Below are experts of layer 2 (counted from 0) of a mixture-of-experts language model. Rows are named router (the router's row for the expert), up (a neuron's input weights, with its number), down (a neuron's output weights, with its number) and show model dimensions 0-127. Each number is 500 + 25 x the weight over its row's rms, rounded and kept within 0 to 999. Numbers have three digits each.
After each expert's rows: a language model's description of what the expert responds to. This comes from a sample of Wikipedia text that the model never trained on.

# expert 38
router:522506481476474521502517532503493504478484482529513491504489486518490491535490503477512504482486526512518470486504510491508485512518520493488569502445498485453481491492480501559496533510492505466536502451481548499449506497497492461499510514498486509489515481463469516551401531486507499526478478474481511494552505543537510519492501489491503506532493524561492447498525491498488519545523
up0:489502483481505521470544505491510502495494537508502490534514500524560525521499500507501537505500485548509500480500500478520535500498506500474485494524501497514501486460490504496489493508499500513497521518490494384464458454548516482491501584496474506500480537508499470500497500489500519496491502485474500479485499492544495500469547518517473497506500547461500487541459501536420497488500
down0:511510527488501481501489514507584513476489503509500511481465489496512524499500483486464509538513519479438500473536545519500448510472498512500510485509472549522516492532517518499500508518495455516525494504500499472546507483462500494456515493492500458512477432478497490497500545574490500485495522501548533481506495504473512500500489459483500526452498546464500553517483470500515501468494
up1:501471499527514504544487495456495506496506512483502500511519459509506496466505446500487516505487501519546510460504497492517570510513357500471491493519515500503512475500513524495500520506450509500481462501500528487512501500495481499495494500488500536482484505509470513500480529517454501516483488486500508535498501500535419495485477518522482500493495505492500471468495450501463481545491
down1:508488475465519510516530542474492443532500476501489486499488502498537505500515497480505495516507477503498517481493499555454531479508456497503475499501533468472502521477525503516492475499495532479425500493494533493521513492492516500491510529493497492499499511465508472460552504543495504502497505470501503506588421450505453521500548520520500502496509482527521495491578491517498492497492
Description: Punctuation and separators. Hyphens, en dashes, slashes, colons and opening parentheses, as in IPA slashes, page ranges like 58–59, units like /sq mi.

# expert 5
router:504529502539453510507475494529521505465508518491498508527480527535462496545485485524505546536500524511527526485529515495489475531521521484451533504485485510517514521486494534557518527524475497528474453471511452478478468452496509522441488496510495495466501511441474495518483485535493524491496511493522496497488477521473519487476467506450514478525480529477438484547506506488520473516484
up0:502497498478458504501515499534440504483507503510480492476538492523497500509474510502538508552467504513491499499515460475495455511527503521439565483485519505480547510493487448503511500533445538466460502498492483437460503441500497485483490500496498499501497500444447500523513487514518537495525535513475503500487498523512495500476468505447543500508501518498492502544511481501497548500494
down0:502493438515517483491538476504504467424476460470498497493507507496505497492470510478503489511525526501517514502500502550491500495425505514499508503490495477532519542496501525514500524496495466511499507535506514478560483517512527450457482521490552500492513501513489500494501518547576460500500502505491508488470508489502500500466554558513476500495500457503500541501469484498495521496438
up1:548458507499489544510498505582485500503468482408498500500501499491505516494497500500520497490489511518507507441496504432505468496515505500507499490494495501500493493482496533520524502520491504497501488449504518514500479500489499545500499493501500517469500495478500478532516517509511510510496482493488481496501498509461663500492527502505487501500497499526514486520505500521485500502492
down1:464457524486465526513486527519522518527470531513525483483511504462494525526529469517478486521482523461521486468524487489515492472530461483484516526479531531536460524483477473469481523523537526486482476481524584474481518479476523486522528478527535522519475521471485470471487479522488478528473472482523523473485541521480483515516526469483490537472486488487479486533522485474524525515525
Description: Word-final pieces, table numbers. Closing word pieces like ey, ill, ord, ilm, usic (attorney, killed, album) plus two-digit numbers and pipes inside wiki tables.

# expert 8
router:515502494482547536527504497506482486519494534506478470546487541457482515495500498469502471540537489484484471467512530497490504500543465516508556508494491479488508545457493486463558512520496507497501464488529446496494496469501545505499529484482487521479506529489453492507506501530454509499474482499466549500528523505496461538489490487489482522503475516503506512567502505537439465519499
up0:502490495491491539512451500502505529498550500501550500520466501488497499494509495464494501513500502498485498500499512500481491430519505501490515501516485460456401495497495516524519494500472536484514536499511520465433522473498519469542541558477482501494503503473469489501498499504472501500421527508524522499530501507508504484514487508496460499516542543480443539490482501501521522513509
down0:475524489518491516514484506490509530538502477499520533497513446499530468477505489513487524530524499503557487508498508520520497509474506493505500495473501562563492456485496490500475500501537535519498558511465482503495476507500500466503457522481509513498471497484494499500491488490569487490493499390517490502448476462500500461499509493503523492518503512522469567484506486493531495509462
up1:500508538467510505565569505503500498519497509497471466510507515457499527500452500499520500515515504494500494500500501500481494556528499501500500541499500461498532558478505524512532534500473538527501489499546493501504491500496510504460501498500455522497500501462478459560501492533471498491492461409492510499534499500498481516439558503499502500498492482516506500498499509464482463513551
down1:500535507510532521496499483496503511484502517493531509491434583499480467517500501448448472488515501482511513500489552499494514447505501528487520496497499497501534497489519487481504471490501503515503454525491449492493503500506512509532502500510500522512477503483498481474503503446501499494502516533536504541584576552503497500513499486501447501477492460458481501470505538508460500501479
Description: Clause-subject pronouns. Subject pronouns and relative words opening a clause after a comma, conjunction or period, such as he, she, they, who, which, it.

# expert 35
router:514554494471482522532451508513532527479557514502449490531475516487503512522483514495521489495470500521510501480543512493544495495541513464486538474498513474498520530503497514503520521513480528563526480486521523482453499480501518451459506520510487514488488482452482496512491508530449511482485509467537487498538465530492543548490536488478476486499477489476463481492537485499465490540479
up0:502585500494538511503477508614496507499505526406511500524478500517506508516478488519510495496488504556518502446504496530502489499500554508496501483486466496501500489472499501460508533504498501507485485470508499488503496525477483494501521500493497507500496464497472495492495525500477515504496484494505518495495495510389583503493515500497502496500487503503507493528515492502497491500510
down0:553460478506513479480477518529521498526488477492470491535486459522451498481515519529482503485487475474500498497485472529527509530491488534515512548484538497529502552527535518529483489498543512470534449484484518518505515521495515525527505482498516534517454496522513500521493516520514534502473473496445463544534497464502490460463460477522505511458462523525463475479464485482519494497475
up1:479486513460485523531514515501478497489480520498469514520479519486559483529485453513514528479518503523490538524487485519524515476545484482471519475530522508508490478453515518558520483490504546480459505521483518486527447475473542473486482543510459487479513481524482481495498510516485476526458460441474551515529515515508485535509497522478454451485497504508500481506460501486500501459512
down1:524526511505475519519465468466523476464521515467517482524473482461479465524511467467518475524519520484471520471518466517526527468522514457477522470514456519519533528512523521466463463513515475516539520471516516517517520521523522528528481469479527472520467515487471472520466518476469539470521481465521521523521467510507517531463474506511463464518521517529520532468518482520507507514512
Description: Name-internal pieces. Letter fragments inside proper names, especially foreign or surname spellings like Mc, Sch, V-ik-ingo, Jian-g, O-l-iver; occasionally sentence-final periods.

# expert 45
router:526548508482478528523447514500518520468556517438443479527484506494511509522482513488514496514469516529508512488534517486531492481540493460481523457494507480503511509490491509509529520513478536569531497485520529481449484492498527466453513526501491509466484511445486494512488513522466514480489508465533503496535467531503518537489541504478471481488486484479472469496550486502483501528489
up0:492445498505500512493484465580478517500509515590519500504508461497506494508475500446489506508472494503500500401487482500510482491447505499486514485524505504509518509473488515504524500510491500491468507498500494467504481475550500501478489514497476506497469497517440470500489501526505512494494498500472480454495491485471572507479497472494494485535485510483500526490587492509508511500491
down0:487512471507519485484483489481479520482450468490481522488520537532482500480527526550534512523480519468510470499517462515534519540511517477532519507492487479482525463461540471544535533528479497485465478533460490487517486521533512508510482476518468488518529469472490536521534488535521480534522517480524482488507488489478473525515486459488539522526496521461493487422474524480478482481516
up1:512500500497524538501430532554496532436517526512517434515489478531506521523494500513511457514495529503555510484541519487518457477507517510477473506498514508479500500470471521504528496533447505533500477480502519495500493487498523468503500543473505518500491462456481494508501503501525504452476441448480500467455496515495498494501500525501495499464444500500490487544500480533496472488520
down1:513488500531472500493500490500509500486500500500481500499500498500498528493574496563492505488486515533498485500515500500515470449500495536428508516521514500471478491500504492469483500498538426503494494491502530492489505562486493496499494460501537500507500490455500545468492499499455465548455530500512537545523507495546514483469508500547500492456521485507441487500474502469547530511524
Description: Mid-word name pieces. Short inner word pieces in foreign names and accented words, such as Obregón, Álvarez, Marikina, plus verb endings like -ates.

# expert 43
router:535540511480475513522490502502522512496525492492514491519485511507525513517472491489501489483501508494510496481525482507532491453525518437484560444485458477522502496494495484514537525516487551550510491476510524479439506497508548441484522513491496514454484488466501511511484529511460532506476470462491516497553455548495526520497529516471461485501478492481479445503540483499493504524489
up0:500425450500486525517538517510500489481500543502457506500511492511544510533494502499500513499453478481493500513488533502510493439554527458454500500466507497516536510504490485488477516506501504483512508481501446489424492500498549513464517496449462501482497525498440498552507488515523499468501511485509500522501488483505495510461519498529484481501486501503482500502498409507488493504500
down0:510497500491496531426454487489524497459506476509501550504505502449521475452498552524495495499512489526493496509475513499614517500500507486455502495538500504496476486501471496499505519499497475500468507462501515487547500502471508530503503472487476503497479475518501501434515477490506481471541537513495504547495468499515538476499488535501552491512501469520520546526500505502520497492486
up1:500466488489505542499487515501439511460520482475545488550501503493468484503491545481503512495487472491517493470485482517516458451504509570471489473512513501498551492482492510500555490506506539496500517489539488457454499489500512479523509519490532501486519505471496496480460494516501511481454494489480553424518500495526448509488509518498506467550472517489501490505530471534478478515473
down1:519494488480530516450510479474531496519480508519516482496520526471491478514500483468535535514504520483514486507551534518511468565485522480506479474516483511471482477516493490482522484466520451471537497525483478474523520543520480511479545503452500517511543462518490472518546467534540518520494438461503519527482503504521500481532517488462513485537472483509498522489481519445473476488486
Description: Spaces before numbers. Standalone space tokens before numbers in dates, scores and codes, plus section == markers and dashes, such as November 23, Hot 100.

# expert 0
router:532494513444488505514479499513498553508510491505509504527501493483535527537495448526527504489522477520506514477528474538505467493509525475486536473503456471527477490461494482484550563524506504541495524468520487453482512511507558509490504532473491535488472481503483481521437495500460497536461470492471537483516498514505509539484525510471482475524498493495490460506536462498494473513531
up0:520526525526525522528476526534526475470527523532474476526479523524526526474479525525484524529478526529525526527526526478519473518527468530474528478476476521479525522474476525524478474527468520521528525473482473476478475470471473480478526523471476524475476529477477525524472520522521526472475480474524529472521480477533531478476476524475479474527474522481527477530474480527475476524480
down0:522476473475522475522528521476522522472524526475477523475524469470474476475524472521524524471475473472470473519523473475471521521472479474524524525528521526472523523522525472523473522479478471475521521527529525473477473524522523525527471525523474475469522473477524478472523466467519473524524522526524475518520473525473475474473474524523524525472523522476524524474473525524527524521474
up1:543490474503513493492482498496465552502460501518488479492499508456518487556436534501490503525527538512515517503508521545534465531532493502504499538474528522490556494495495494504563498497496513498504516474484501438497512500454518455499506494499504499475491555515502503547500492503497537510455514478514532505464477461496525519468536498442505483500466503474487481533478540488509500502489
down1:491486500530468494446502475501532491475504506498501485471515460492483452495506500484516486510535486500486461503479500500502507516528505480504487486488548509544573530501486488560508502499492557488501453531527477508504487491524500461498497475453487479519497521535529542482520466522506553496473501500522505486499564536496507503467486485475496491533460498475473491532497530542502513493430
Description: Table row-start cells. First cell of a new table row after a line break and pipe, usually numbers like catalogue IDs, track numbers, years.

# expert 57
router:504486511501521506522499506470466518474479520531507496514578482510545497533492451516541501503472561531571504488478470484474486487513496505484504513473479476487509523501455483457521548521473515497508500502505470504465496484495543524508517512542481518493493529468483471517498512506487529487494468507505518473497539505473459502488471500517498488481462508525459528520504436507463453522527
up0:511474493485520503502474503434500501473503501447479485535524499522493503513500493493509501499491504489463496420521529500535487632514509521499508504475500520502502500479486501518526543545455520493514518499501502498491481500529516493497488498499484502481500498485499499514508540502506502505492472460496524480507500520550564499486515428484501500501487500484499486517541473494480510490445
down0:505505502539486456510533535491479511475515529502473483469525480475499511517484535494532516485504500508497505477499499453492543465507503495509451495477497524475501477508437484539474517510562505493513506526498500498442498538506504501485485483525479500476581511493521472515501498546515487484487484483506487492467570484487464451481486506502500512504512500503488472500492506520588500551499
up1:521488506498490542540497500542461535523515502496531469502445515479484548488504501508506528492554511499502529473544486497518481500502515484489541502501498513489539481434490503587511516548467502473537473495501532499489497490499515485503484500501525502494445509483473501485475510523444512500497508475488486497495490555560490526499513501480468480506468500503484498567535498542502493501500
down1:509501534475470475480496555487510506517496537504569507503500500497492502479498540502488501492460552500498525513464507494442466562495514498492573554482462511500504496493511504498512455493493498542493544486500485543502456475526497500508478489486498500501470497430487464490534500500533482498473466495473525491484488504503546512500500478515471500444490489557496506506532499525507492497502
Description: First letter after punctuation. Lowercase initial letter fragment of a word directly after an opening quote, parenthesis or hyphen, e.g. "cult, (contentedly), "Good.

# expert 4
router:506470469501498506509472509493502499490453510491500442550500493489523537532507495497503494545478452506489478493539474482477469509515506541511512512504501511537512534469518539538529515520502518520528466498516473491493465485474500492473507503531493505476497516456488515497483490530482560513465515467452496448494454567501481553502522511491469509528493490530553500533534476477464512492514
up0:474466479453474564499513523461505500540499513497501498499513498504501491513512521513542492541487447515520527487553498481496455467520523479502486423471519498510496500502505497504498468498481547500505512502540536460457455499518511474487476500468508522498495541485511508493536510503533530465516513466501493582488539550490453509501511503546503506479516501501475500500524487498488508489518
down0:502513561505498531498543517509550494506476505441500503503476539472522492530513495511501473574559497472451486493476500501487511451506513431505506439513494497520504514519464515491517502497502500539503516499502469500525512499491511503519501488525489502489493536477500519494516424488498520459490519496484522529502489468501478481530455500506471500469524467529526446512494507485484499543501
up1:499525479492496558510507499494459545524500494536484506528502502477509524491518490503508499501560512496541511522490500512499448490468510415461580476542500494504479480492505515506507521540475498505484495437523504477500498485494582509524477511477497500506520509503462489514499524464468502502488500454477527494490501523438504499468521498499489510480513509502511481490547460506501525488497
down1:498538509554526553463503507499502492504498526406426518525513487492513516497499526502506550539498518503501507510500534507467421501486501497507508473484506501569489500439485481525499463504512526487493513500513498500505458504488507486496539477473502511492496492535490519478500473513460532469502492495530488502487503494485493519500500525501497508491567496532509483500493496435467500504500
Description: Capitalized word openings. Short capitalized pieces starting a word, often a name or sentence opener, such as In, As(ian/quith), Al, Ar, Mon(astery).

# expert 63
router:515552498469480523533455500517529524482550508507464485535480526484504508520479514492514483486456504530509505475538516489556498491535510460483540465494514470494514522489499511505517530523484533566539481481515529482449501481507519448467506524503481512481491499447481491516489518530453516481487510468529493500539468528507497544491540485480478486503478486476465478504537476506470497532491
up0:523520503498485502540504555476520473482517524460482474546510484521509539515482535516499527524481524541502475466505480500563450492516520500465491500496478472467504519437504501482501557464460478479563512475491465500494518475481542475474503490489481501514501534480511481519513502523478532544499501496523502495504459504452492497528474519454493490516448474510479482495527491496489493525523
down0:482529490521516458479521517512477541539528470514537520504529521466483530483469497527512468537534477473521480500503519521523485515468499479473469512526524522513529469520483520531479511496520474472511544516527529475472470468488464468521471526460479465517523510520502454529456525462513524515462499479533483514523476515497477478478511491469524473517493467468517467520521471537526512525457
up1:481520508478531486529476481511461535521531536496519524521483524471543499533483481493518525516466485476492482470535521520475500473528519474452472474476476515503476524517464484462522523496475477477479482468523466489463527466476521521511487477471467475477466476523467526501477532526522537530461527464466528470478487503503534481521535485475469473480522533528484479501519456491475521488519
down1:501512462477523481517477516523525528476470474479524526526525473528475484522526469524526531527536523474514526471467516507482527521473527519468462529484481474521519474475527482485522470480477521495520525482518534472528526513527467520473524472529526480469524523541531464520477479470520478471473477471473476477525477466483473521482529519525516519475477468474539483473523530478517519529469
Description: Prepositions after nouns. The preposition to, especially in according to and from X to Y, plus other prepositions and table pipes after names.

# expert 37
router:523520512431538490522502511497520513503493567510477504501520492433480553554490503559506483495499505529536481505504494508502473492488492476492535488537507503468509477459477509467520510496484526525524507512511471484515473465495512511509481502517509507538482510419492473515503521552505503476486505505456525500503471530487466487495566529495497515528470518488455476498505466490490482498487
up0:469448498464498496497507534500511503483492525494487490535482497507564499526426451514492499472502489542506554490497559512519500456492500496480499447501508498494503498501497495501572524501441474502503521506502526516500466459503501489503546515499510555500493487500501516496502525502483509510496501507472494500544503538500479480502481501407495494500538448499500513501503502502473547497502
down0:502498496500473524491494526503504492526481505484494495539499496501503500502538486491508500504470498499512470492499486477450512531484500510467489570505449482463526488500501501497499482500505500543502477510560585500488497503536477498502526499479476499501495492556424543498513460469447500515532504504492497547520491471450505486500486490492456514500569525531480472494505535503506528458517
up1:486433486502514511526497533479500526495520500487512545511503501474517528494495489499497485518498565509472535513510471500602429501498443499483514488479550490495504499491481504463516508525499518504501494470499516481451513475517505488489517485498500497482486500453485489501491521488482499542476490482502510472502524504523479560491477483484501426495450548463517486513503500497487507476477
down1:507497464502512471504512566546495544508469545486507492507501469464514541489507505496510504482525508525483532505435489510483510462498497501512503501482496520500500499451500563499508452514482495502474504481503497477542477448504497553539490511495475511496500503577533477472532540501519501532472460502498507496499524506428512464523486502462509494475439491504520501512503498509480495503507
Description: Year and percent digits. Two-digit pieces inside years and percentages, mostly after 1 or 18/19, such as 1868, 1960, 2.94%, 93%.

# expert 60
router:513485472478488535529454497506537504456526512516471509526509476501530525542496504472495496462503482522502504478529491537505515509492486492466530470489472509519490479482480509496510544527430497525507440492524497466495452503487524495467488535534511499518493503504482458525482515560516504545478446462502469492520443504471500507508511533485520511503463504557519533497473510492473474529497
up0:500461508500486514500521504491467520545494517472534482516501449501522496503489490485511494501522554524508488484507491437498502497501523485469526500499499503513522501485536506490523540504554509497525511529499523400461479504483498463472452504477464501500489494535458468487533488513499535488496504469491529506501511496520508527492475505475486454475504507438523504546500470547500481562499
down0:517471509468483496525500494485497492488496500474462500484511497532475487500505485457534504514504476475500500495500514548485490500511505508510514504472534467483501454551472481497503500497513461505501519528452498466487446500506496508492569450505510486499500512501511509472500487504512437498500500488477500520504500500500525492545512523438564476544499508583470504533500538510551495503564
up1:505478475509523554520510478582500503500544500439544484500506504496500499496503518472487502506487506454527487454503504509479480459529542476500535483495443494485501502499480500502500499498508500498471510496500502492500473479500511521488493517487484511533465565479489505509501525508463506497494502497503544500502476595558560489471472476450499499529474517503479501500504500520457512528500
down1:532478488477464485477528529526533481483544477475487527525483476528531524483531526459478477484526526482530475475484475524479476480477479527480531529534521483527489487483479532475477471480534469520528479521465523523484528479475526480486527482532528530527486525480484475534529478523483520479528531527539528524477529466476476486478470527474525480519527522518487467482472472469515475528480
Description: Institution name words. Capitalized words inside names of organizations and places, such as University, State, School, National, International, Film Festival.

# expert 51
router:516491518496548542518511542493483507462504488487514509509515520469464518532444483479480540506491466504510460489515526457525505476502530524458494481516474500508496465501489485531533500513473504482535493480496478494451462499515541469515471517504412541484506534487476506482501531553532510503490454508472506494508523544522498494488483511509493506463474481471468485513502508492456508496555
up0:498503484501497559565502503494499501543499527481522515526471454501505494504451502444500507501522501504500502485542494533516486513608517541447502476457499467498528507497401479491505492511476548505470501491534513470499476505458490483497505501481530501496494533521508499482490506538507511480498512490496503482493498520476499487513503505457524487499473526499466504500524489515486520521504
down0:515498479483493537459478495498492512487503508508490474500525521502500457500540515512456499520511504473479521498493484505514501503478511490481403498495500504501551503508495499477467479498497536462496480496514501506445489480536463518524508509506472490532500541516498481491481518517555437508494487463507492547501553500497489532522477503470556529529551468535539490497492498502560468476494
up1:524483513412489488525486489497493482479499566542523500504501491436504524498483498495503534563516499529551584497514500483503491504521502423504501499492482500490507473450470518479533501501490505484490483500520500501495491494450522500500495511502508511480454453501456496535507508491490517501455486507528519499519500530492480523471502509464466507539500505501536460512501500513473486510510
down1:444493477457500509526500518522503474419518441503508497500508526510533441495482500494449496532498518491495510515504542456504508510498484526492482572514476466514500456504479515495486505489491519495499501514499508494498500513510500465482500510530499500500461474531535504484500495496558499468504552520470498498484490517520505506513504500507580482481500498569484524500501503539494500440501
Description: Headings, quotes, parentheses. Wiki heading markers like == and =, opening quotation marks and opening parentheses, plus the article an before vowels.

# expert 16
router:551507534488531534524495526475483501491497534491495491489496507487488500523492466481501507471456492498522503503515522475478467505505450463502499504484504497474559529506482523479534484514491524466464455522547514502472502457476521498465520513496510528490505557495482525507470505514488518542487492459531531500498461468479503527450477522498513473530463513464450521525490497546497447552497
up0:511492508446494508556489524494504508440454539506508463501500501463501505524487453533531467450512498527489510498520508501508479498511499502499540512492470512467511479486499507501521498499496486490510524503550502501493534501500579502470484583549499527509488502494495502516468482516476504523486490499510498448535499524498497553459468464498447462482485482526487497494516497489494446510520
down0:443507515507522523472540506497512456513506475502510449559482503461508508506497488497505506522502499532506506503502513516495501521502503502504457507412493490456518497498503508468500498501547515487510522494509524505511463503493521493580482499521502503474494478502473553511498508512468495452497508512503494512443494537497519478509471493494555513489487511442500513498500572500530495479439
up1:520501496498536505501498498439479519497498517423526507508484498500539518510456410507518497511500483512503539608500575498499496481503499500494501497478503487488498483456489508505535504530496502491497493432485478470496501496498527500485499503498496502492486432517495490517492502504504525497476487480504501487501501502531409510490508510496499497478481519519498486517503471497486486500530
down1:494530489499550488495509467531497500554534514545500494499590475508507467492543516456485520546509513508547501496460488477500521493520503496476495492509484500499507475529476503573498500504414512499465499470525499547475539497487498498499503500510500508500463508495509503468478505506453481500502543487508490503497497501473513518524479465499496473468513500472501500502425485504528511467497
Description: Abbreviation periods, r pieces. Periods ending sentences or abbreviations like Sgt., Dr., M., plus inner pieces r, ro, pl, err inside words such as Starring, Strongman.

# expert 3
router:522543520450544482509439497518491497477489521487469520530494484499496535518472510505506542491482515521509510502536472481485510487516527515461513491474457488509517502512496520508492557517490520506478455490525485461541495485436495504495488518499496499500522495470453526536503478551550540511522485517502480483499462496445503484528508450471512482519538494463479517486474457492521458527495
up0:497503518460512505523484533501505520462509484488465483498508500425503514493511504516535546499498494527494499498502481498491502512504506472492555513499484514502557545485500508505498512500507498496511515494528432502505462475503499499477489510518502501482479496495445508527503494495490538523514463501487484390468432512495484530503490502496496455487497558500495490509504496504507494588495
down0:447497471502487477469495513495489498483504520479500460539502495500480502499460508521508554498514521502500525502501505452482513487525499499529496505529494498501462539498450468498484499491488505494497482531511500507547510475500469497501555500496518502509502500517505599469501497465515498439485512497554503501505499480495477501542426521510480518488548503530544505493542444463489528514486
up1:507502505479503497484498499453497497477507448492505478496459483500499562499501481496475499502499536497551506478482524511523499460498467487502504465495546501458476520498511455499500499499504497526507474486431503456518500479497505499505564542476500499510492506500453499502498542496502496500500497501489508488499500472531500455489518524500498507495501500496543551545544377504491513482513
down1:535502489529507511488525498485450467531526501500533503471501461499469515500505499522492525495500501504455483505525491499491476479464509479519417492515498486485498410465501498529493518490490534497500506520490492532521490486502482482514490501500528488499494497510462461516497523516470564474496488490448494502497516558509493535495584502488478491495470546515523543499488537526499529500533
Description: Mid-word verb stems. Middle or final word pieces after a short prefix, often verb stems before -ed or -ing, such as resign, detailed, awarded, effort.

# expert 19
router:513553481462508520544468496512512526474543518493461504535471524489497507527477515463510499481473530537521507470531508485518488514540510491469552472512506476489517514497502510516521526521479531573486449473516516483457483476499507465469519525488485512481478471466482478516485519518454488494477494468543500497538466528518491529501538507484476482500480496476458472500532477498467479550490
up0:505480526485489502561504537440519502497500489505512471500499455500536511520493496491499500504512463503534531497572456496525454483521495496460503495505471500491487501480500499480500528505475568560442497500515478497524464494507500496480507517482495484498500495475497498528509513562505550442482512511463477451490473516542476517500500494484495472546515501505549497538499475530481500509507
down0:582521507497477532526522491464516545539510500487482514500489540515531496516486494503459465482485495460460541482492517436474516500500487497520504499497484508489483506458514561499525497502509554476514516533483477453496487499506471500505469520442500502481500523500503513513500498499481500507513538535500494523496481496502500500487497523486505509511446463417499500502486476484566514507539
up1:525514512528496523541518497498495483511490521488501437578500511503503511541475503489495561491507512525514482475495472488504514503520520500465523470488487494537502518452466501510583520493489514492486478488504443491500517501471500488490482509515461534494500508466445506513476515488512508519470530472500506494500500499497509504466500490445484516491500505532515493544542478562502525571527
down1:497511518500497528432471451495550500532489509457482533504539487500504480474501522499447479506510501501514530514513442501553475538493523500500500517520488428466522475486458499542535507503482561514526500501512551504500478476509543500529500516512504530505498500520503492506467504468500496500500524528520464470469504500502507503485514472442422487487494502492475517529502500496500509503523
Description: Name-internal syllables. Middle syllables of proper names after a capital initial piece, such as Bates, Denton, Lewis, Daisei, Pernilla.

# expert 53
router:556537514456515507507508512514511511463465475497485484502525533509521522516492520506501486502444505499529504479517504495543485444490505448490488467480499455490488461496499493539505501513482550492510473474492497498456473513521485444460502496485491513490468492498495461535479505510478491544479479491516503513524498550505510547482527501494514509508457451525478478569504502554500475537469
up0:493490471532488510514493542500442526512500530497449504507510493462550507500492473510502513500516500577500513477500506513484436505512464508448458499500506477500489482496500500511556570520473552512498502500531493474487463436500513486483496503510479503487458511500500507499489505516513457489500485469508491530497471493536487469487501514485527478500435524536507484534493469507476519461518
down0:479500480500518510495526525554533502492504471511500497500499475500500482451540469449553546492501506495519494559500488497523476486487519489522493500497500498500500489499500516481512483500486487497501506505483470477500507526508477517522508429515500514483545501505494520506518419466534505491468496527476467525453504490563505500500511393510500500471513498472520547499519486508539515503518
up1:523503517475513522492500576488518538475516507495498512515536511494535560482522512459522466483515527522524509473516496476520456486537466484473486444501500479481522488487532479494519515515473544517483519473490488456505488537549479500500518490474450500464468479486482508514512538535479557477480478499505498503520509481489442515519492517475497503485497548487548510468503514486454509480488
down1:476487524486478514540464467527488476542480505475462520524497491510469524496525515528538478515489510506458526481516488466490523524468488494485474497498525517485508554495512516474512534517485454500501522497462486484489518539523534521499466474457471524481532550466477492556520476508477484516497544524521484508528460482500517506442518521530474519492532508531461488513473480481495545457480
Description: Opening parentheses, commas. Opening parentheses starting asides like births, abbreviations or citations, and clause commas, e.g. dinucleotide (NAD+), Juraj (1982).

# expert 61
router:492529507475546509521504492513509535476549506499481517538477486526492490508504505507466505484491488485496565469564460498534522538521537476488510469478495449466531518500464474514514526521494520523464479468486491491482435492471506529499531525476477515509483464530452505528470495519532496520462511498524505470481529480486508484472531479450495502530506471504497450481522493511518472498470
up0:479502461509499532490531500469515511501466506523547498519511474499519519560486500509487508499429548515529486510500508507499492493499486495499495506496524482494535505495454490501562433535492498493494541505471492452529505505458501524434488555503504496470539525510469513515478543498499497488501500427486540470520494496489494518494509494459501466514472498553521482520504511462500499498498
down0:450546492450501499499515478513537481494502492506507477460515500522477479528489517488485502547488505515516461486511488503500500500500501514505468498509501518505459515489469480510487500499482471555486482539502495500480536502502450483575545485517459497494504457496497471514489459491490508480507502544526502512538556559498496511505473580512524502500492465530498500495497479521423509485514
up1:496532505511456491498514527391462517521528496600497473487476478470530526502500500504500499528503468497500518444524516493490527482504492516502513472500494497482485486448535507503508503514500504520464469483518500490500523497524510490496500509481494500477503493499496464495517509519479515506520501497497492502513521505425385503523487498502501469505479502506475481495487482505490481499509
down1:495501476503495495518472517539503490499493504515507480515514500507494499512505502402512466489508500494495502502534498502559501490493502520525492542522496510508595498503522506497502504502509487499504507512383498451504446501513486498491509506503503517530510509503495457501524475462503490499502493515504500500547509505520496491415504519492486501505507486502500501520540494427489481495521
Description: Career and position nouns. Nouns for time, place, role and competition, in sports infoboxes, headings and tables, such as Position, career, season, medal, time.

# expert 62
router:516482479465534515515524479489466503455492500496453518504533484511496477497489516499498497520508547543497505509495477532488475496546456501480546515494500483502459537503483530491563545516429509463498533463486460447483494494505476482455533535458508529492517517489516522500481488506490474528500481491525499500502476510520508497469517522498504501497462468525473477518517458508468529564501
up0:496500497479530521528533500494455552445486491495478509577473444503500500481500519491535500495528528507519500489509496503499467518500499499500524500500499488504530536488470502431507537535474500485492505473552477455473507500504500485456526528457518603497510481509500501495475513512498496502456475488500502468487495500494516493448526537481500499530474505499498500501521490534492503532534
down0:496476511526494500462501549491512501500500500496497516486554494486474500500490500505522497498577460515492505508536460506502516509500510512492487482443595511499487536500497489530500501490474497468507505478479470487496488490513482459501499490522511500494495538461500544478500452530539527505500513466557484506549455497519482550503499490501475506457483482427520471500532487489533496510502
up1:487516500443463572503499517508473544483491504527553546536463538516555507561505477490537490462511488537508486471498505495510461447521505505500498501489499482511497489500541520481506523536512493500470497500515497500499498500508496499506485555453466521500500467494499499531497508490478500556449501503465515498506496530456519488511497508503497496485423495493481534500497517507499498482552
down1:463520499541502458539530498500530466520519487500525473504505522517534514500504491496478474499523501493485533503526489511532473535516500500508534476510482528532532537514497448488467497523479511424486432501481461504513499470485480493505502500492500516509504500450510523501489531450515477551487500510505534415505513511509501517531510535469542501469466453523498498495502466529501477498480
Description: Article 'a' and zero. The article a after is, as, with, or according to, the digit 0 in decimals, and eb in infobox Website fields.

# expert 42
router:516552532508528554477461526532492515486495489492523546518507480490490513525461454502531562535505498533514478486571512508514475509516499480471507516470508470507454486478505492501536518513464492537515471517485508479490522458466470494478457513506462508441528489464485493485463530528466524525470467495521464496496472496518522475502507532506462482501467527501505489505508529489509513503512
up0:460498503474500528483527532514483511504502481502501444508498494490539503509496503491500501511525500497498495485500449499502476500510491456498488438500507459504499500481472475575559536501473525453541516501558477424503464502500503518435499504492527509502500497507498556498514501527554531480488518522489501474549495498513497515503492494499522502534499482487430500505500480501456510501493
down0:467497510497442512447497526501511521529506476491556460525509497497491497521505487499510535511503520527475504460506478532479498534511526503506440497448501503489538500484466440523495502530502542464500500498474487453487488494487527484519496509469510494459477459506542483502470498518499562490474508520523498477516535502502500567445534494483501521505515459541484496509500520508519534523490
up1:500471508499501515510504501479512485488532507524513501519487504473487531552501485500466506501499492499541502531554495499496470474507499494494491493500537490491556517480506484503537480553501519500518505503501481491483493446500544512500508502450505501503448515470500508635499483474517500522482526469518530500487458467524523499433501501497523479535473493497470494501516451480499489500501
down1:509502502510504462540516479492494488518486533433505483563496537491499457499481501423544500468500493438501506511563526507511479499504504482512500509526482487538493499506492499503495501503519508501482494495517504505456501532495466486550499482491488463500485497507503500474488499531527479499439527487452535516470501548503519506555547497501499479493470499501482508515519578494499495468493
Description: Nationality and demonym endings. Nationality adjectives and endings like -ian, -ish, -ese, American, German, in biography openings such as Romanian footballer.